config = dict(
    n_layer=13,
    n_experts=32,
    d_shared_expert=0,
    routed_scale=1.0,
    router_z_loss=0.0001,
    router_noise=0.3,
    n_groups=4,
    groups_per_token=1,
    norm='rmsnorm',
    tie_embeddings='early',
    lr=0.00478,
    batch_tokens=32768,
)
Below are experts of layer 5 (counted from 0) of a mixture-of-experts language model. Rows are named router (the router's row for the expert) and show model dimensions 144-191. Each number is 128 + 32 x the weight over its row's rms, rounded and kept within 0 to 255.
After each expert's rows: "comes before" lists some tokens at least twice as common just after its tokens as in all text. This comes from a sample of Wikipedia text that the model never trained on. Tokens count by the router's weight.

# expert 15
router [151 129  88 113 119 195 145 108 147 146 168 104  91 176 117 184 123 109  91 145 166 148 142 127 120 183 140  66  88 119 154 108  57  80 137 202 134 185  99  83 150 148 169 146  97 136 123 136]
comes before: " ", " +", "00", " −", " UTC", " May"

# expert 11
router [172  83 153  90 102  93 128  77 127  96 143  82 129  94  80 126 115 114 150 141 162 159 158 187 158 136  67 132 110 150 152 141  55 100 156 192  90 143 151  90 145 120 170 136  90 108  97 156]
comes before: " |", "–", ".", ",", "%", ":"

# expert 6
router [172 116 114  96 145 162 153 118 186 143 130  93 124 137 100 172 131 112 101 118 139  92 133 151 171 170 124 155  91 121 193  99 151  76 139 176 136 107 118  94 130 196 176 151  91  91 135 108]
comes before: " ", " the", " he", " a", " \"", " —"

# expert 8
router [125 128 129  79  52 169 144 141 141 133 121 101 133 167 154 157 150  68 117 129 164  95 104 163 149  93 124 127 125  79 127  68 116 132 173 159 151 140 114 117 160 149 155 109  86 113 120 152]
comes before: ",", " |", "–", "\n", ")\n", "."

# expert 22
router [113 106 111 141 129 128 162 140 219 165  95  98 145 174 132 136 144 132 126 102 109 107 129  99 155 139 124 168 102 109 150  72 122  75 154 147 145  98 131 125 153 172 154 133  99  96 117 141]
comes before: " the", " to", " by", " in", " a", " with"

# expert 31
router [123  77 106  48 119  82 167  87 131 144 147 138 128 115 134 180 172  82 159 149 152 134 112 178 172 138 144 155 115  99 181  71 105 128 147 137 136 133 107  79 151 160 157 124  66  63 118 108]
comes before: " was", " is", " he", " had", " are", " has"

# expert 9
router [ 99 137  99  93 107 134 151 106 109 167 103  86 168 177 113 151 126 132 125  93 217 116 154 151 130 118 130  96 101 124 155 102 107  86 145 142 109 109  96 122 218 156 158  80 104 101 103 133]
comes before: "==", "The", "===", "In", " The", "-"

# expert 5
router [125 104 104  89  70 177 124 115 147 121 126  90 106 173  96 123 147  89 104 155 174 148 147 132 120 129 112 118  89  61 151 108  85  25 154 181 160 130 164 108 199 136 156 131 120  58  78 142]
comes before: ",", " of", ".", " in", " and", ".\n\n"

# expert 27
router [167 102 127  98  68 113 102 100 131 133 114  95 113 146 125 136 127  77 175 150 118 131 107 168 167  94 126 108 125 127 168 106 130  81 159 191 102 140 191 140 185  96 122  96  95 126  86  99]
comes before: " of", ":", " in", " and", "==\n", "'s"

# expert 14
router [118 105 105 119 153 155 137 127 219 140  70 109 140 151 113 151 117 121 155 123 141 138 109 130 142 127 104 111  80 109 172 109  91  64 160 136 147  94 108 135 135 149 163 128 107  89 124 138]
comes before: " the", " a", " to", " by", " in", " as"

# expert 12
router [130  78  99 134 109 149 132 120 127 195 151  66  77 186 101 132 103 151  83 169 148 119 141  87 170 136 135 133  81 136 128 119 112  92 154 173 113  99 120 131 216 128 144 151 138  98  66 179]
comes before: ",", " of", " and", " (", "\n", "\""

# expert 29
router [159 113 106 115 149 134 140 118 210 105 122  98 149 170 128 177 101 125 150 152 129 104 134 121 131 183 108 140  88 149 163  78 100  93 147 170 116 112  93  98 195 194 129 150 102 125 121 106]
comes before: " the", " a", " his", " their", " its", " this"

# expert 18
router [125 115 129 104 102 163 141  77 158 102 191 105 126 155 126 122 113  58 134 131 139 101  65  96 174 118 110 112  88 101 164 127 150  25 169 180 109 139 135 118 187 114 181 177 118 123  72 152]
comes before: ":", " |", " of", "\n", " (", " /"

# expert 19
router [110 141  99  96 162 171  91 132 174 172  98  74 121 143  90 180 125 110 103 139 166 117 121 147 196 178  55  57  86 120 162  95 102  73 175 191 121  78 112 138 148 165 148 131  96  89 132 156]
comes before: " ", " a", " been", " and", " which", " not"

# expert 30
router [135 128 100 104  81 190 176 118  98 132 150  70 115 155 107 144 127  79 110 180 133 121 133 124 158 120  82 138  67 109 121  95 118  78 174 164 156 129 136 103 175 153 175 173 124  89 111 172]
comes before: ",", " (", "\n", "'s", " was", ";"

# expert 17
router [114 109 127  93  93 126 168  95 143 125  89 112 146 166 140 166 157 131 134 136 155 115  84 130 174 115 111 123  79  63 184  62 103  87 119 109 140 152 124  49 178 216 176 187 122 131 103 150]
comes before: "|", "-", "%", "=", " |\n", " The"

# expert 26
router [ 89  72 106  83 138 117 129 120 132  94 127  72 153 146  68 152 126 115 138 166 200 114  94 136 166 172  76  63 102  81 106 112 123 111 141 154 129 170 158 105 145 164 159  97  95  72 108 181]
comes before: "20", "19", "1", "0", "2", "18"

# expert 23
router [130 112 112  93  77 177 129  94 113 155 123  96  82 195 115 136 131  83 101 170 168 128 169 153 164 104 134 126 108 136 187 126 135  96 157 176 149 171 173 105 193 123 176 139 103 100  91 141]
comes before: ",", " of", " and", ".", " in", ".\n\n"

# expert 3
router [ 86 116  66 114 151 123 146 135 167 150 106 112 142 151 136 144 116 107 185 135 155  92 113 120 152 140 118  91  97  52 144 120  48 127 134 136 136 148 126  81 182 230 129 149  95 138 130 153]
comes before: " the", " be", " a", " have", " not", " also"

# expert 2
router [ 86 122 158 136 126 132  97  92 144 131 132  88 192 172 160 184 127 120 127 161 151  83  89 197 134 158  90  64  67  60 104 107  99  99 107 173 103 101 111 128 147 144 164  84 101 101 127 135]
comes before: "19", "-", "20", "1", "2", "4"

# expert 25
router [122 116 120  77  79 113 181 105 118 164 119  79 124 150 123 184 131 140 104 129 138 110  87 165 140 150 143 114  92 113 190  80  78  73 114 130 172 113 170 136 128 150 159 172 105 105 115 135]
comes before: " ", " The", " \"", " In", " It", " A"

# expert 24
router [113 130 142 125  61 164 162  87 162 133 106  93 167 143 107 174 106 118 142 167 189 122 107 127 178 135 126 148 136  89 131  87  62  79 129 199 128 138 120 144 173 100 155 166 108  91  90 136]
comes before: " |", " in", " (", " |\n", ";", "^{"